Weights of a small mixture-of-experts language model, trained from scratch on English Wikipedia.
Size: 8 layers, width 192, vocabulary 3734, 32.1M parameters.
Experts: 96 SwiGLU neurons an expert, 2 picks a token, a sigmoid router, a shared expert of 192 neurons.
Training: a variant of Muon for the experts, 466M tokens, 7116 steps.
Below are experts of layer 4 (counted from 0) of a mixture-of-experts language model. Rows are named router (the router's row for the expert), gate (a neuron's input weights, with its number), up (a neuron's input weights, with its number), down (a neuron's output weights, with its number) and show model dimensions 0-191. Each number is 200 + 30 x the weight over its row's rms, rounded and kept within 0 to 999.
After each expert's rows: a language model's description of what the expert responds to. This comes from a sample of Wikipedia text that the model never trained on.

# expert 52
router,148,154,212,222,204,232,246,218,172,151,163,210,193,221,258,152,184,176,212,241,209,215,185,212,231,225,199,181,186,161,222,191,256,154,218,167,147,211,171,169,222,220,204,252,180,218,196,169,215,177,186,245,159,237,219,161,176,218,193,231,231,262,225,239,197,223,235,269,241,147,204,192,213,228,141,203,219,190,203,239,262,227,176,228,217,227,196,215,180,260,178,186,221,218,212,191,250,154,242,206,220,218,216,190,223,182,207,222,215,202,215,212,153,221,229,159,221,128,196,165,185,274,207,232,167,204,153,182,216,206,144,236,210,213,173,218,168,180,179,156,193,172,192,166,149,195,206,217,192,177,160,156,252,150,148,228,205,169,191,201,229,209,184,202,209,187,225,170,224,163,218,199,207,208,166,166,227,174,200,226,223,188,246,186,232,233,203,239,199,183,228,141
gate3,200,184,241,201,206,183,210,187,165,249,182,191,181,178,176,171,196,164,206,259,224,171,187,206,227,231,208,232,232,201,172,213,188,199,163,191,229,162,224,155,195,200,214,205,193,206,195,131,217,250,220,169,211,186,204,195,211,182,178,224,223,207,213,201,164,225,221,122,251,161,183,199,215,184,234,209,192,170,213,221,192,200,164,221,190,152,238,166,236,284,217,222,159,269,238,188,203,199,219,228,234,229,204,214,165,226,163,227,210,226,191,223,187,178,232,169,200,156,170,272,190,212,261,215,185,226,222,209,132,208,173,208,197,193,245,122,196,204,218,175,233,190,216,215,278,218,185,180,261,197,231,181,204,233,197,208,318,183,239,197,202,173,175,226,233,194,253,198,207,184,260,200,185,163,217,164,233,196,213,189,173,171,178,170,217,198,212,167,227,258,197,222
up3,165,205,186,142,201,197,201,197,170,232,213,152,204,210,215,172,181,197,171,211,178,160,223,221,178,223,234,198,246,163,228,236,217,156,161,191,176,231,124,171,190,211,185,195,184,168,256,218,243,238,150,254,233,214,210,270,183,252,202,186,244,203,229,158,172,259,197,230,228,185,199,194,195,164,181,204,216,253,227,209,174,250,187,236,218,241,204,168,254,165,165,196,213,238,224,160,180,159,222,172,190,182,232,181,149,199,265,261,191,186,201,217,193,170,240,172,200,172,164,210,161,197,217,181,216,190,177,196,227,163,209,171,200,219,188,140,209,181,211,158,238,182,200,253,219,197,192,164,233,233,210,191,178,190,188,244,251,199,203,192,199,219,190,237,223,210,214,152,151,131,191,197,197,218,190,159,197,182,216,171,228,182,111,250,219,188,212,210,246,252,201,221
down3,225,273,229,208,208,193,242,246,197,194,169,217,198,200,185,187,148,179,172,245,214,161,215,168,231,163,201,162,187,224,155,192,195,175,165,213,204,192,154,228,159,165,184,193,191,151,158,183,221,189,206,174,177,213,207,234,160,222,140,213,221,198,155,209,226,171,205,199,207,213,207,218,219,207,227,203,228,167,188,206,233,230,241,229,235,181,274,238,225,211,212,172,200,186,200,163,274,187,195,229,219,181,207,193,200,222,164,178,196,213,176,186,212,236,235,237,167,222,175,221,196,181,193,164,226,196,160,228,166,147,260,243,224,236,232,198,207,222,210,201,223,172,175,184,197,203,222,188,267,201,199,162,217,201,210,193,207,150,273,202,205,163,155,211,231,241,183,153,155,164,214,198,250,216,211,182,278,163,230,174,233,194,146,228,236,90,186,257,216,200,195,184
Pipe characters between cells in wiki tables of filmographies, results and listings, plus semicolons separating items in lists.

# expert 18
router,160,155,199,208,236,191,184,234,156,201,174,247,198,179,213,156,155,208,166,175,178,253,294,168,197,157,149,199,133,236,202,180,212,184,210,189,177,187,220,227,240,171,173,211,209,226,204,171,213,189,215,202,158,191,249,250,230,227,228,231,173,209,222,212,183,188,209,268,230,216,218,157,236,209,182,198,239,168,196,234,243,224,174,213,206,249,206,202,182,232,201,206,223,249,194,198,180,171,261,204,170,202,225,160,141,268,170,245,188,178,261,175,184,238,196,180,198,165,205,196,205,244,217,226,164,234,191,198,162,194,221,237,167,211,205,226,212,158,138,150,146,165,213,234,202,210,107,188,204,159,197,195,190,219,186,223,224,221,204,211,207,228,215,227,170,233,254,149,216,203,205,185,208,190,199,206,212,220,209,209,202,144,270,225,216,207,207,248,172,203,223,205
gate0,148,189,167,176,209,152,161,207,200,188,202,232,192,233,244,208,192,99,193,246,160,255,187,199,137,207,192,221,188,230,204,187,218,149,175,200,203,198,212,252,182,170,215,219,184,211,141,192,174,210,251,185,179,272,184,231,238,180,222,177,224,179,187,221,155,176,193,184,242,157,191,267,170,221,209,181,227,244,219,243,186,245,161,193,207,217,246,194,189,174,193,172,200,156,172,201,203,216,200,203,193,162,166,192,209,205,234,188,193,209,170,223,214,206,219,214,199,172,236,255,212,226,213,208,179,199,164,241,197,226,239,217,202,225,170,184,149,181,181,242,189,194,271,237,157,182,203,213,266,199,225,222,271,163,261,226,212,170,248,205,171,173,244,241,217,208,185,252,248,210,153,191,178,182,201,207,213,181,184,183,180,234,237,230,204,279,240,208,211,183,192,214
up0,210,246,195,242,178,186,197,212,195,201,166,201,209,194,188,177,198,179,211,191,225,178,224,136,222,203,175,185,196,209,169,211,252,180,222,180,210,200,221,232,197,181,216,214,208,205,135,135,206,222,206,207,206,203,146,226,214,185,153,193,152,159,178,188,170,220,166,209,267,260,151,224,154,207,177,228,217,226,193,217,209,243,232,224,174,198,224,160,168,230,219,191,172,205,205,182,199,223,202,228,158,248,184,166,224,243,181,185,188,174,216,188,202,183,192,173,194,250,130,179,198,147,241,203,151,174,126,165,173,177,229,208,209,170,251,154,222,164,157,170,250,208,219,170,173,232,211,185,251,216,135,206,167,141,193,216,200,256,197,194,189,224,168,241,177,227,193,221,215,202,184,218,207,225,257,220,238,180,249,217,177,163,196,200,262,156,165,151,218,124,236,230
down0,202,196,246,236,200,207,203,141,201,206,266,198,130,182,207,200,236,217,194,250,262,205,181,197,251,225,170,191,204,175,244,163,125,205,186,219,165,195,135,173,224,253,182,212,197,191,183,191,189,209,215,261,181,202,194,146,215,216,210,220,201,267,170,192,180,195,194,251,159,196,190,169,200,173,189,160,169,195,176,196,165,228,215,178,183,251,193,179,207,248,216,205,250,278,183,187,212,195,186,165,157,235,121,228,151,199,179,213,202,167,164,151,140,159,238,185,232,202,208,192,213,170,198,219,238,200,193,111,190,230,223,175,200,163,220,164,158,200,237,219,205,179,206,200,162,196,197,194,201,225,213,177,186,235,226,172,191,200,197,211,147,198,187,221,212,165,221,186,185,175,205,146,160,210,195,174,197,243,137,224,186,171,192,228,196,187,137,209,190,226,207,145
Ordinal suffixes and common adjectives or nouns after the or a, such as 4th, second, high, small, home, older.

# expert 21
router,159,174,173,194,223,228,212,205,220,169,166,229,197,185,187,173,155,155,184,255,215,227,207,226,191,170,170,184,195,225,210,164,257,215,200,154,156,152,167,218,193,164,222,232,173,264,144,215,210,212,202,233,192,221,147,123,152,205,242,212,214,256,224,177,173,203,258,240,244,177,226,172,218,226,161,218,227,166,254,222,212,200,208,235,202,244,231,183,204,227,143,227,171,196,216,221,224,189,224,241,187,220,225,212,133,252,182,227,232,199,238,168,213,212,153,154,253,176,234,226,200,225,224,247,185,243,213,197,213,185,179,212,221,229,219,209,153,185,195,162,208,182,153,141,179,184,190,203,212,229,174,176,261,227,179,202,182,196,206,197,188,238,200,204,193,234,206,201,235,213,229,153,234,152,221,208,162,144,240,240,218,213,244,203,221,165,241,231,189,210,206,158
gate0,147,243,212,233,213,222,209,201,225,196,235,174,155,169,200,167,191,205,211,200,146,221,218,212,226,170,190,187,210,203,244,159,236,202,196,200,234,210,164,210,203,236,173,207,195,231,187,262,102,219,238,170,252,203,181,166,174,196,206,168,173,241,209,228,137,230,186,210,146,185,210,189,214,178,199,184,161,233,204,221,211,147,180,244,227,216,209,160,179,148,220,220,198,220,214,187,180,146,159,185,164,199,175,182,190,176,207,173,207,195,210,213,260,166,160,195,191,222,155,219,155,181,191,237,165,196,154,225,249,194,189,222,201,238,212,238,226,212,193,142,191,205,206,162,195,274,176,187,191,167,206,201,210,180,135,144,154,174,167,144,157,197,179,214,215,208,184,221,183,169,232,150,169,224,271,184,215,228,181,169,252,208,195,205,194,114,177,237,185,165,228,201
up0,212,237,238,177,168,265,240,198,188,190,199,185,229,241,214,167,184,281,173,153,195,190,219,215,205,196,186,190,154,161,179,236,189,231,166,217,199,192,230,241,157,158,197,175,232,210,202,181,179,252,213,164,186,191,175,229,142,193,184,238,211,170,158,242,214,176,221,171,264,141,201,232,229,232,164,198,197,263,206,163,185,217,261,259,185,208,151,190,169,185,215,205,204,165,188,133,192,186,182,212,190,223,223,166,205,188,223,251,193,153,174,156,169,216,178,150,177,245,130,192,197,178,193,190,214,156,207,181,181,204,232,205,232,192,186,197,205,250,183,180,173,181,195,238,217,150,213,260,212,215,224,214,196,201,191,169,201,156,215,199,151,245,200,199,214,197,183,189,221,216,154,189,194,248,130,192,240,249,162,220,222,173,255,205,178,193,213,202,271,223,174,195
down0,208,206,206,223,213,202,203,202,238,162,226,198,216,178,219,242,212,186,218,205,171,222,192,166,197,237,158,230,173,215,208,194,173,246,217,208,206,187,178,178,196,203,208,201,210,224,229,179,218,203,188,226,212,149,248,223,240,171,207,211,149,220,138,159,126,169,181,300,205,191,227,188,255,183,262,134,194,173,219,188,244,173,203,160,201,160,203,218,166,158,237,234,241,173,211,156,193,193,260,237,162,157,205,204,213,204,154,209,190,203,222,155,159,201,148,187,159,181,224,199,200,212,187,254,184,217,254,232,200,192,179,254,171,236,211,166,199,213,207,176,162,170,275,233,234,218,171,170,201,189,188,142,216,188,193,204,242,201,187,208,223,220,225,178,215,139,217,219,223,162,181,239,170,186,223,186,239,178,225,180,226,188,237,160,171,192,244,261,217,180,262,235
Prepositions after verbs, participles or nouns, such as to, for, on, with, at, during, until, as in "worked with", "added to".

# expert 33
router,199,183,183,217,211,199,208,234,212,183,196,285,190,184,191,176,197,211,204,227,173,251,227,172,196,214,182,189,156,233,225,204,243,194,210,191,178,180,156,225,183,227,244,171,151,199,204,261,182,186,172,225,165,174,174,191,143,232,218,215,244,192,191,296,145,202,205,254,262,153,199,187,223,197,130,216,189,196,228,238,232,230,223,233,221,236,183,201,137,285,168,123,186,217,215,194,214,213,221,215,173,188,235,180,210,174,196,195,196,204,242,222,131,177,159,200,251,189,236,210,186,189,187,231,210,238,209,229,229,203,236,249,198,224,200,212,210,215,187,185,183,205,224,175,144,197,217,223,239,182,185,149,197,247,175,227,196,186,202,176,155,183,212,252,205,236,179,172,273,196,180,168,153,220,207,213,232,187,201,182,219,192,249,185,217,223,183,275,198,206,220,198
gate0,155,154,206,202,218,183,235,197,180,202,178,245,238,204,159,205,165,197,185,164,204,200,229,223,209,191,228,199,171,208,237,212,259,212,261,225,125,235,165,187,176,255,244,219,234,201,250,154,187,198,176,164,181,156,190,203,237,195,191,265,175,182,185,202,139,153,239,173,218,168,220,220,221,125,222,186,184,235,179,197,209,205,218,212,200,251,229,180,207,192,194,200,201,168,188,248,235,218,218,202,192,142,126,191,238,159,204,201,185,275,207,177,171,167,216,253,226,197,167,194,214,179,180,218,190,182,211,191,204,248,260,152,162,158,138,259,225,195,176,233,232,240,177,177,186,181,177,206,154,160,255,253,154,220,238,221,197,215,214,193,209,161,217,226,194,207,231,190,206,199,224,176,237,150,192,190,183,153,201,188,195,225,210,194,230,186,207,219,203,166,198,248
up0,188,169,233,196,185,166,98,197,218,182,200,242,182,222,129,173,202,201,200,212,226,203,211,225,271,210,189,194,156,215,215,225,233,156,222,194,189,183,210,199,236,145,179,155,200,192,246,183,243,222,166,178,233,262,177,227,197,232,229,228,236,240,195,250,211,210,180,216,194,190,257,198,157,197,257,217,195,172,203,221,193,201,231,208,231,151,175,174,181,200,201,216,256,212,204,210,197,161,192,165,183,165,170,186,170,175,212,231,193,165,190,194,194,260,264,183,220,156,241,143,231,227,171,240,177,199,211,233,186,201,246,214,249,233,206,231,186,161,205,258,216,188,185,208,166,167,187,222,245,240,228,242,202,154,188,195,259,209,230,194,154,178,206,195,207,169,173,176,172,245,187,168,222,179,199,247,176,150,247,200,186,179,213,200,154,174,207,139,193,224,170,155
down0,156,192,210,244,194,214,163,172,178,227,156,241,199,153,199,227,169,193,215,260,204,227,214,195,232,180,204,192,147,173,171,158,274,221,227,249,169,201,219,177,200,208,168,183,197,195,231,217,172,172,183,213,191,190,167,181,190,183,214,288,210,168,253,273,194,209,232,175,191,217,219,205,236,207,238,179,218,224,194,194,174,150,258,198,187,170,200,211,234,159,146,215,273,175,163,189,155,188,197,240,240,159,193,194,177,202,247,172,207,215,221,225,194,153,261,181,214,222,220,188,166,252,228,220,152,205,201,218,215,196,197,192,183,221,152,199,231,225,230,241,208,194,222,222,281,246,194,194,212,191,240,197,224,202,217,232,139,246,234,221,214,162,206,192,209,217,247,189,194,180,209,188,202,151,180,193,259,155,216,211,223,263,180,224,245,243,214,223,220,162,218,179
Markdown table cell pipes, row ends, separator rows and === heading markers in tables of results, rosters and election figures.

# expert 42
router,184,153,259,196,248,185,223,228,223,173,136,192,161,189,206,213,156,193,208,192,181,189,206,215,204,219,154,202,124,212,239,249,175,207,267,172,158,242,190,163,229,164,166,182,157,244,187,209,225,165,186,198,173,208,181,163,175,236,196,222,254,213,253,234,237,225,246,224,256,194,192,202,228,216,182,167,202,157,260,206,193,271,186,216,188,224,196,211,208,242,176,149,277,232,160,155,223,193,248,268,180,169,229,194,172,214,203,217,194,195,217,167,169,212,194,159,216,156,226,208,206,216,201,237,184,251,188,177,225,161,181,261,191,216,161,243,196,174,145,199,194,188,160,211,216,173,199,232,213,203,200,188,210,192,154,218,174,219,165,165,171,222,225,237,245,259,226,189,199,204,194,159,206,173,183,191,200,217,185,218,258,203,217,221,222,212,221,208,223,180,155,228
gate2,168,192,226,185,223,203,206,216,248,221,210,240,173,177,212,212,175,176,207,167,245,186,187,168,214,180,221,238,197,200,210,207,226,156,193,192,158,146,165,156,177,194,216,203,212,230,197,189,237,219,197,196,224,229,202,232,158,205,217,181,189,195,198,173,118,206,232,146,177,188,189,266,142,199,179,241,214,180,210,203,172,188,217,190,178,192,190,192,244,197,193,183,206,160,189,215,174,184,246,229,172,139,269,210,172,222,238,215,156,148,183,194,155,193,254,239,262,194,232,209,176,175,222,211,193,242,236,208,215,187,205,174,193,248,221,230,219,146,194,214,216,164,242,191,258,230,182,206,198,243,160,191,209,157,248,179,176,249,240,133,187,219,190,227,214,178,219,134,170,232,190,231,161,252,205,241,218,227,149,139,174,255,189,222,272,192,172,163,205,199,188,182
up2,187,172,227,224,268,152,142,199,218,239,137,132,212,207,156,171,241,154,174,249,232,189,212,210,174,253,199,183,257,233,244,237,211,190,146,157,213,236,175,208,227,173,211,221,220,204,214,172,240,198,217,203,221,153,225,182,202,199,171,250,168,156,205,250,152,243,200,197,197,174,215,213,201,212,219,155,210,255,193,225,225,183,230,232,225,253,148,221,178,213,192,209,192,155,212,191,225,162,181,205,174,173,207,181,206,245,197,192,215,255,211,208,234,195,175,151,142,171,217,208,209,225,201,157,164,257,229,161,225,150,215,223,225,157,192,168,209,173,230,174,174,187,214,153,192,153,195,184,195,206,241,163,206,193,247,186,230,192,215,191,185,234,180,223,160,204,184,165,191,156,224,200,198,249,180,195,183,161,211,198,231,149,224,236,195,198,210,172,235,181,210,283
down2,237,191,203,218,202,155,203,235,228,236,187,188,145,169,188,190,176,187,141,175,232,158,247,210,195,189,260,180,186,234,210,176,240,193,234,177,200,234,222,224,159,192,168,224,205,203,247,272,172,247,169,163,258,191,237,161,225,183,206,164,157,215,171,185,171,245,172,189,156,216,211,224,129,261,198,240,179,185,266,220,147,148,183,172,152,140,233,199,219,194,240,196,218,208,167,208,218,209,218,230,171,188,241,226,181,160,199,185,178,192,226,180,188,192,182,221,169,242,169,236,186,214,178,209,180,210,202,230,203,202,221,236,182,197,172,234,184,225,216,209,251,220,207,213,247,184,182,201,178,231,210,168,191,167,196,206,208,214,220,187,180,230,212,240,209,244,166,191,197,199,171,243,181,289,197,170,208,249,225,165,243,224,116,203,180,228,191,157,243,216,162,220
Line-initial hyphens opening bulleted list items, and colons after labels or speech verbs, such as Losses: or said:.

# expert 3
router,151,158,212,223,165,200,248,269,244,172,181,270,218,235,214,177,147,196,205,204,186,232,227,189,207,229,210,203,135,185,195,212,197,208,252,237,182,139,205,188,211,212,238,176,172,218,163,221,257,213,209,230,144,222,238,183,167,200,224,242,215,234,246,227,179,207,252,226,185,133,215,197,200,202,193,202,227,183,253,245,249,279,173,209,187,203,203,232,167,185,218,146,204,198,216,196,224,183,202,163,213,206,211,199,159,216,209,187,157,206,213,168,197,195,205,193,201,179,213,203,229,246,196,246,195,227,245,212,242,235,165,200,188,172,180,218,161,173,152,163,207,201,153,227,177,156,192,219,219,159,174,148,242,177,196,250,191,189,198,197,137,249,226,238,182,193,249,198,197,217,186,190,215,226,223,223,231,201,204,249,253,223,271,143,202,244,192,233,187,207,175,213
gate0,212,265,204,234,252,164,180,234,201,192,266,239,173,179,186,214,231,226,201,201,198,177,214,186,202,167,193,214,185,194,182,227,196,237,149,210,150,205,164,206,205,176,189,152,150,237,143,179,195,176,231,159,199,239,205,227,150,149,186,190,163,232,247,169,210,190,169,199,195,185,229,193,252,182,236,211,193,191,190,222,133,116,179,192,213,190,148,253,249,165,174,212,181,160,212,246,210,158,206,213,150,202,225,159,224,206,178,215,267,215,228,144,167,216,193,169,188,227,189,181,231,248,199,175,176,194,211,172,204,232,251,226,191,198,210,161,211,222,178,182,234,219,177,184,192,187,194,217,192,204,173,210,219,195,206,221,172,198,192,263,168,206,323,188,170,193,171,216,159,146,193,206,170,199,241,200,179,166,202,180,244,229,185,159,193,168,173,182,197,213,229,152
up0,229,243,203,216,258,182,188,184,205,200,144,179,183,209,201,187,159,215,141,198,188,165,176,139,189,211,166,202,193,231,251,174,233,174,255,193,171,212,214,185,171,189,139,207,195,218,190,211,212,185,198,175,192,174,166,224,183,172,228,154,178,237,238,200,245,193,256,131,196,227,157,237,186,208,176,219,210,203,164,199,229,190,166,139,190,212,227,181,157,244,191,143,237,280,205,235,213,119,220,176,250,178,146,137,217,218,147,176,221,209,199,213,245,209,239,196,204,206,214,232,222,211,200,254,176,185,196,227,229,199,231,213,206,229,227,205,169,158,208,205,197,217,230,229,206,214,228,153,148,249,185,216,225,197,182,190,194,202,128,194,187,133,191,207,227,183,221,194,228,217,207,171,181,199,191,218,229,226,206,179,188,229,120,166,159,195,202,167,152,165,180,200
down0,209,193,233,210,154,161,189,190,195,241,210,228,222,151,139,143,226,174,200,129,211,222,211,237,200,206,180,208,195,139,189,239,290,191,189,206,225,265,188,194,157,228,203,252,213,218,265,175,252,241,239,204,217,167,213,208,202,227,184,204,231,216,157,194,179,169,235,236,214,190,199,148,232,229,257,232,210,182,188,178,203,185,222,199,223,170,226,201,181,287,142,209,195,173,192,156,261,131,183,188,177,247,164,185,239,211,232,163,201,195,202,234,192,177,184,215,217,188,215,175,163,223,161,193,228,218,169,192,183,204,201,198,161,200,195,215,181,204,194,189,230,230,206,173,231,197,162,244,218,201,224,236,173,232,197,202,196,193,218,187,220,186,224,220,223,187,204,256,188,189,206,208,130,249,177,166,132,239,152,239,216,191,179,143,255,216,236,194,186,199,198,207
Linking words joining noun phrases, mostly of and and, also by, or, &, among, et, as in "messenger of the", "Rimmer and Connolly".

# expert 2
router,160,206,212,195,168,221,191,220,217,164,188,175,197,221,190,112,173,239,162,198,200,200,261,215,249,170,166,208,193,220,213,275,223,196,200,222,218,211,196,238,176,203,221,183,126,214,211,184,202,211,178,230,154,228,163,207,160,206,199,226,242,257,164,229,149,210,249,237,236,157,166,152,292,231,180,194,206,156,186,252,196,242,214,220,144,213,193,222,179,261,205,208,252,230,181,132,231,177,226,237,227,199,208,203,179,219,204,222,187,213,205,175,210,207,191,152,194,164,198,237,219,211,196,184,177,235,215,209,149,204,187,212,192,166,188,232,169,164,146,160,179,209,178,221,169,205,147,209,212,180,175,166,217,277,213,182,202,204,190,177,161,248,240,214,209,185,255,183,220,214,208,190,178,187,204,249,169,190,206,221,232,180,217,206,216,210,220,290,201,201,179,193
gate0,192,191,206,157,206,177,134,184,191,153,161,193,199,202,201,232,237,226,273,176,158,166,248,208,190,149,213,180,198,244,220,233,236,210,209,203,198,239,205,221,257,187,194,147,209,162,203,184,190,137,210,216,213,158,182,207,177,177,190,188,232,147,178,185,199,208,203,187,194,196,148,171,231,183,196,217,249,212,276,247,165,258,208,193,244,237,207,224,179,240,238,125,185,183,215,154,226,165,208,205,228,220,201,161,211,238,192,214,200,201,176,213,198,220,217,232,228,230,206,219,210,164,209,202,167,252,193,222,232,186,234,222,153,189,201,201,217,174,224,177,206,190,141,179,195,171,161,235,241,155,248,164,223,229,159,161,206,194,214,210,249,155,197,201,204,242,186,284,195,197,224,182,231,209,177,223,225,220,187,176,201,150,212,208,108,167,250,209,188,163,209,163
up0,204,173,150,196,216,171,205,229,209,192,239,154,214,182,229,160,184,205,153,172,247,191,176,246,224,222,217,208,192,204,173,228,213,253,207,183,138,246,224,241,195,188,270,163,192,238,252,194,202,220,227,259,189,198,199,190,194,231,192,261,180,184,197,198,186,221,223,188,242,129,175,255,235,218,184,216,212,220,198,248,216,182,182,207,180,200,252,152,192,176,155,206,179,201,199,123,196,199,220,229,173,200,195,211,190,160,247,197,179,186,209,160,187,194,190,191,204,211,179,166,123,227,227,210,207,168,194,139,131,255,152,169,237,221,208,232,199,212,204,213,196,202,219,184,208,247,230,215,193,245,139,221,181,114,229,210,234,139,215,194,142,216,188,186,181,219,197,216,158,233,242,225,227,165,166,202,191,203,236,163,230,203,218,212,159,200,211,153,193,244,212,185
down0,189,180,217,178,217,215,205,193,210,180,193,153,223,225,179,159,201,233,203,187,210,216,163,196,193,299,187,214,174,222,141,174,260,276,253,169,194,195,176,179,192,215,230,198,178,188,201,237,213,218,252,209,198,124,225,200,183,253,217,192,171,151,192,189,204,245,171,243,187,185,216,217,201,212,205,215,224,232,208,210,206,165,218,226,242,208,223,165,211,168,279,216,217,167,216,211,182,198,177,182,186,217,266,189,205,231,180,214,225,154,213,200,219,191,219,227,193,189,251,137,181,257,185,226,162,273,183,194,252,210,149,205,181,157,149,145,195,158,201,183,189,186,262,214,172,153,165,195,189,241,225,177,206,180,191,214,209,136,230,240,183,168,191,206,251,195,186,169,238,167,156,231,227,187,239,170,210,205,220,179,211,263,186,168,142,195,216,205,216,199,192,222
Last digit of four-digit years and dates, such as 178-9, 196-9, 200-0, plus wh-words like which, where, how.

# expert 47
router,175,181,142,207,223,264,232,175,195,194,164,237,226,215,211,182,151,227,211,195,237,273,254,224,240,175,187,201,192,172,245,176,230,161,228,225,162,245,187,191,208,190,195,228,193,250,194,210,230,204,182,253,187,204,203,195,198,227,206,232,172,197,238,198,159,201,277,235,210,221,207,163,241,213,165,219,221,150,232,267,260,219,196,232,180,243,161,219,181,219,207,152,210,187,197,181,212,145,225,201,165,141,215,117,187,209,203,214,180,177,225,143,179,184,166,187,234,163,243,225,217,207,219,262,164,216,142,185,170,199,169,229,178,179,190,177,188,222,193,189,199,152,207,221,169,195,176,219,240,155,181,173,206,243,153,243,207,232,163,240,186,212,252,219,219,235,275,215,217,186,182,180,189,202,207,206,180,208,215,218,215,180,235,168,184,202,218,253,159,212,193,217
gate2,229,215,182,170,187,194,150,134,222,190,200,206,215,196,166,193,231,208,220,196,220,187,231,203,182,195,151,205,216,185,261,188,151,199,205,192,173,199,205,271,207,219,230,203,175,204,142,219,152,217,167,202,229,242,191,186,223,161,150,184,199,203,221,259,222,188,229,229,228,170,202,215,252,249,206,200,224,195,217,184,215,271,221,165,217,250,182,149,156,225,173,144,195,210,187,169,199,207,206,258,187,231,205,169,144,214,264,212,226,235,209,140,204,194,183,229,241,170,170,207,196,197,229,112,208,253,203,151,200,239,207,222,212,234,205,166,185,305,201,210,229,236,216,217,222,225,217,240,241,201,202,208,170,211,198,218,179,182,181,211,171,150,197,249,183,193,237,176,189,219,186,214,202,196,211,233,239,180,199,256,177,192,186,172,202,189,202,151,247,180,225,273
up2,230,195,216,215,294,202,185,164,192,206,156,199,176,202,182,188,185,226,201,232,224,156,233,191,249,157,196,186,240,176,240,173,147,228,161,222,224,205,183,202,215,176,203,179,214,216,146,188,199,228,175,188,193,237,209,221,168,211,212,195,164,226,204,140,216,182,156,159,201,187,190,177,200,186,131,184,220,222,228,141,156,238,228,207,170,223,263,219,242,230,179,229,195,197,189,202,250,225,250,205,194,200,189,160,208,208,231,228,195,170,145,188,240,187,218,208,225,211,202,258,186,153,167,152,207,169,219,153,161,246,168,197,199,242,193,208,188,209,267,154,179,141,207,198,205,217,204,196,217,213,206,249,209,255,218,211,245,251,163,202,156,128,184,244,174,224,254,152,215,211,219,149,208,168,197,182,243,178,169,217,178,198,155,216,239,205,228,174,243,213,195,167
down2,163,211,223,189,248,206,166,189,203,208,143,177,167,169,200,183,154,144,183,179,230,184,171,199,198,124,195,160,176,161,204,171,213,200,235,206,137,196,154,248,190,181,140,184,193,198,222,178,190,199,217,211,174,177,195,206,211,247,159,202,227,196,242,201,204,178,172,222,153,192,174,191,165,218,160,230,250,226,192,187,207,214,178,197,223,196,185,251,238,200,199,184,110,215,199,198,138,205,258,185,162,212,188,184,220,214,190,179,160,219,190,142,210,207,237,175,195,229,208,167,245,220,214,183,170,224,249,181,181,257,175,202,216,201,256,155,160,253,187,202,183,154,208,161,217,221,240,234,215,264,217,237,225,205,190,174,205,195,193,204,194,203,190,246,186,142,225,163,253,267,278,193,217,194,204,187,224,201,242,213,182,167,132,225,217,209,150,174,198,172,213,231
Last pieces of foreign names and places before a comma, bar or 's, such as Rijeka, Bamenda, ville, ski, ić.

# expert 38
router,167,166,219,175,190,212,253,236,231,199,174,249,201,156,209,214,137,205,169,239,150,209,229,238,216,158,155,213,175,228,185,211,208,175,236,216,172,213,126,184,240,194,190,164,199,225,192,208,224,193,219,207,165,226,179,164,121,225,186,201,232,207,206,273,196,204,194,223,236,163,217,162,266,253,223,214,200,193,163,223,239,199,178,223,193,219,229,163,203,242,200,174,238,221,201,227,254,182,200,205,205,178,200,165,163,202,174,195,185,179,200,202,151,242,216,195,234,165,244,231,225,272,222,270,143,215,167,179,127,223,220,198,192,165,115,218,198,187,160,198,168,174,138,216,151,157,187,213,190,202,193,174,186,194,203,252,158,217,214,216,207,207,193,221,214,209,197,166,201,192,196,243,166,187,204,211,165,202,188,256,176,185,196,161,201,242,211,217,185,157,235,172
gate2,190,159,168,219,152,197,186,207,193,191,150,206,200,218,174,236,137,188,150,171,268,174,214,180,211,182,206,158,212,199,207,150,190,233,168,257,181,222,214,203,192,177,149,182,179,198,188,188,242,126,215,242,259,226,216,187,234,188,247,196,198,216,162,165,235,213,249,222,217,206,243,216,258,186,269,155,195,178,262,190,197,257,164,208,224,179,261,167,233,147,193,204,181,167,156,189,222,207,191,199,195,260,211,233,192,194,149,180,263,190,216,205,174,188,177,179,217,183,185,208,212,194,227,192,177,274,164,162,224,229,217,152,179,154,235,238,165,204,195,221,161,217,235,190,192,209,213,203,178,188,181,190,202,203,195,192,261,178,131,212,194,234,184,225,165,199,221,252,231,246,217,228,138,200,220,213,183,178,205,196,179,202,177,178,168,202,179,191,187,252,204,238
up2,234,250,216,208,185,196,247,229,207,140,213,172,245,195,239,212,167,294,187,154,225,244,224,197,208,238,193,155,196,163,209,189,263,181,179,166,218,245,193,190,235,153,205,229,252,219,213,178,143,210,157,159,206,211,206,249,211,195,186,206,174,171,155,231,167,173,211,170,187,192,176,241,176,241,214,202,182,145,165,185,233,207,165,234,293,213,180,213,216,256,177,230,147,183,189,172,182,217,146,195,210,209,192,258,228,114,181,183,176,182,217,207,223,162,179,186,188,194,143,164,201,197,173,221,223,215,203,234,206,193,217,209,219,257,139,149,174,213,208,173,194,283,177,183,190,204,172,209,228,226,190,197,248,170,232,137,175,166,216,182,177,184,193,217,192,206,166,171,225,214,219,180,238,205,202,200,155,219,219,195,219,173,206,218,189,186,209,194,195,194,186,209
down2,189,187,133,202,211,223,222,166,164,161,180,162,180,116,228,170,230,206,194,204,177,208,210,195,188,179,239,219,199,202,216,223,161,195,218,206,189,229,249,197,166,181,135,252,223,208,239,228,226,175,189,163,164,211,220,225,224,228,185,238,240,257,141,197,198,217,227,263,237,232,216,140,218,226,166,227,189,213,183,214,216,253,151,196,174,174,225,156,245,241,210,241,215,201,208,247,174,230,159,175,255,211,202,181,236,232,254,227,199,165,217,202,225,194,177,175,200,205,220,214,197,187,238,162,169,231,191,218,182,174,253,197,171,222,229,211,174,182,204,203,166,241,177,179,186,171,184,282,198,219,175,208,156,230,238,224,171,167,201,220,171,215,222,215,191,211,235,230,204,207,186,223,159,214,182,153,179,187,160,163,216,135,221,153,213,140,149,147,212,235,225,211
The preposition in and word-initial prefix pieces like con, re, ex, pro, trans, In, as in in Formula, trans-ferred.